config.toml
hidden_size = 640
router_score = "softmax"
normalize_top_k = false
num_key_value_heads = 8
norm = "rmsnorm"
norm_place = "pre"
positions = "rope"
rope_fraction = 1.0
init_std_o = 0.00417
init_std_up = 0.0167
optimizer = "soap_variant"
beta2 = 0.99
warmup_steps = 200
max_seq_len = 1024
doc_mask = true
Below are experts of layer 2 (counted from 0) of a mixture-of-experts language model. Rows are named router (the router's row for the expert), gate (a neuron's input weights, with its number), up (a neuron's input weights, with its number) and show model dimensions 480-639. Each number is 128 + 32 x the weight over its row's rms, rounded and kept within 0 to 255. Numbers have three digits each.
After each expert's rows: "mostly gets" lists some tokens that are sent to it at least half of the time. This comes from a sample of Wikipedia text that the model never trained on.

# expert 10
router:155144138104141131157141176143103143135164156147156204114112094135155132123172124122066142111121150183071157123079113125136094147147143120150149131104171149155105105193136155120096076092192068146076150142123179155164145151125076092052146157089175148195152129171180137143162156109138120184180095159186173138155089109133121159135169129113126148176129154126141127090150084163141082126111129106145097172137084133137152187144121147150100165127140126043118096094136139101136133171120154
gate0:136105083174106109133097134102143114095133100127159143128201115176123133118140142143103110148054134168132152056168138191111164134176083143120134155153164109113108052107062121041085114138157148157141187140075153175094146149134145162146121167187091111114138119118173129111171130196140122155136108101071162085171115129161114153139133069140133067139119094161116165191111171144130144174199073108209127135081068142106164212137174133128108125128119132122126193063116155077190130111122211
up0:122070090162100105158163121087154162116169136090133126075163167098166145180139137164109109112086157131124151146092128142133116142164089141095129107130186134135131089106123143091119152090172161105151111128160132147148177151152112161191174154168128095078148138095149160139100125136191157229171078152126137068118105119191131036111141156135098129161118148108101177168129167089140172068158112095178135096140110146084159169113106087100098170168103141142136209137123079103194109139127205
mostly gets: "\n\n", "\n", "==", "===", "| ", ")."

# expert 2
router:192132110157069113094161070111140113147136074119163086126114109147149161159130173082145093145121098129132130187133131175182140122098172124103142123165086116056197141085158143087093168133193179060097154147105099119169102153122099137083177144149124124106116112123127121162083094184173145090120147133130054095089111154122160096107126127095114119095068043123058179077049135134125150114116162138128101151094146107109155093141140102144157131145097136096147134140129128086098161147157093
gate1:172100100096119197101098169076164143143179078126089105080151111185125174105053145065105119064123169168159110093050134120162158154106150179172164092099166125077062149126125183134089143118188146147163094125084110118144105153147155158131094098106134074117155142088120133166150173105068029131134118130045095129100153109144103129088131106136170147201162124138123125139105110135099110139078136160092183125151105118090142151173162109155142159122094159162141165182134104131137043131114137
up1:159162120055164118116148134125132186092118163143154097074134150120080087105138090143088113077183154088089091112119106068119137126126188131165057136111148154125133126208125073145102172187062131119083102112075116178042094124058107123118082132124108138056155095100098142158083109156156149124121153166118147152130116158117151094159103182154118139127106198114146097158090128150070114118100051107116102121127094169182143120131159178118132085099088136088169145104130095105163104121152180
mostly gets: " football", " the first", " Racing", " games", " forces", " largest"

# expert 5
router:068109161138101160134062106088159141106106104147131170091071161099156115194120116105166180127119141117141127086146083171114130112121149103091084161121146127145108069136083051186159165109078094150154188096145143133084157094084200239164130161150075158115073096166123056047114134127099181149163150150104149105139148130141190145123099128157115137148131153171105070118141112134132118113154151176116135165146170150107119069083117113071168119098157113132159113128143132152148134070150087
gate0:170127128110124126148097133078108128150138132127116142171063124160151108128158090177112044143157125119074145060168132133116077161083196180162188112103108140123153120088137095102121076129147105090123115164117095166172102148147199110127124120136179138142164170168120121132120105093164187120162188165082145132150163153107166095094204090135115111109195132138127143076140108142120166179139101069103155107102128098098136165162115103127086091107087154172128125135196124066113134210154151
up0:162149144112106160126113142169148133094114087141129134152116108191132139140068160138110099112093130094209161145097191169130168126175145136027124118130118084139100093134144127137108156092090128112097143157131172127071127228154084110136148141137144166105117156083186130124074147085168128138117134160092151137136144099139195105110113156119087125141107152083147132156079143126152169130108126218143020109119133131084159166089169153139151078093152193071148108095064105201143145129110101
mostly gets: " |", "|", " |  |", ";", ":", ") |"

# expert 12
router:042149100137065143112115087153118078101142189111170126135197125124143103087107113100127124103132147124175125152198155087158095113183158122122091124132108148096151116187146039004112093132140129121147092099186134102122154129176057138147129131082061128145091152112097150143107155189124105098108126066158140096155106115094120153155125129121121126149166123133097110097114173056144140155109165155098106100161129105158130147109081114150100152127131113174093114148092139132175091101190150
gate1:107117093084125123119073101093119106125135124103112134150123180142102179127058059125096133031162102098118098156127126143111110096136144127099150078134131146096162163136176099121092125126115139158147111143139089145112140213113162163119114099206101069115135116129121174101092090130155107129118156169071186168206213105107177126154130103107152131114043129179113118108157096088165133157101138091152157125106146110122122165159089206110133200090143115064170149154163076060112105075192077
up1:144155147100190087074096161179126119174118123112114144181168126087116120098097123093164181086106155172166158118080113096155155113068090126133200112138092092168135110187200141135150116141116088063104093109198162123154089106070090090108094132144142164167096171105122075113123088117132155153153082130150101170120096050069125102089087076120087100144112125189096203194126172128096101147129127181117129131139064113142120128174137133173138069120126119157087111145149145107136144116088108
mostly gets: " often", " used", " than", " built", " that", " use"

# expert 7
router:155191070104143101162080073112135088115098126136122094135152118151132170110162123143136150211143120121111066070120154098114178086068062199195123108119151119118086219124086148205122158160080129147129150099099110044059159090154085081166142143141178110163124113123087055169167154083116100093176139155099104166135089162106075092141109092133182105089129119086162156162145127151108137166125147130092126107085155087162114160109122080121142082101104144168165129102133092095155111079112113
gate1:105091115146094132114130129103168108188113121160129154094131181130146156080139107131141091117087156133186124085126123130127188141096137211127062089117200159167111104125061150112111138087176088101128129103177155125089083171128119158118088114128154149099125146111156048155156158215159106139144130159082131131175083096192117118175109126143131096127168144141207180224088133138129093147103116120090136109088104080153098158131083098096153129114072142147067090148094159109146088093111177
up1:059109116116145160117075109161186116165154149121179133166094136120156135100186109157146133094136109133143062136153154147176168091140115141157156116163143129159119138039114151138127137107111121115104136182111092115125110109139168187116093160130129106108138151216085098119104135116087131110137170064103150112118168099135085172106109173161147093177127154104114073052111109216131133158123093138128073121126169130110176088199076071151165178148092075167123110141117148097110067070125139
mostly gets: " Os", " Dan", "ER", " Vas", " Som", "ND"

# expert 8
router:187181143134168143113155144134044144160126082120148109110091130163127174106122087131087074155113121144132108118067156095069158133130057116133138113103149118099101073085113121073183127122112122124179149093129155138091133158096154128074115116117136167168169123081083114122161103128095139183145090097112075157143077137145112114148122123141196136122170131123200153097063166141142107100077130141134158105091146128130139135106155164108091122125121133090105116131131073085130130189114134
gate0:153077120203112121141066156087131136133111129163187171108140136127118216056098149155077138146128137124117161075166152204090127128166165148089110113118097080147183085123138125093158111132135114081168060067126137167167117182111090137125157076109121087202136155090146125087108180086178145157124121200158090117119077151134121141099150156116121160220154143104108142120106174090130154137125116119135100143137124141103099182178149106122127103186132133104142175109101082105145092203113129
up0:093133143104127127102163161140101170145106101112134181128157110078174190112129065163134124105157121140174165095161213097167119100143087145134136104083070109156122207132104169137095155178158129135113113162161167127112156149055124102099108157197122148087106114130199152128131119101098166121090129101153085154076197139133088095189125158136172123119144123140170100079068144147120142128115138066132124151135114197126135173167126130143139091139127117073096159168109107108131151098079103
mostly gets: ".", ").", "s.", "\".", "es.", "a."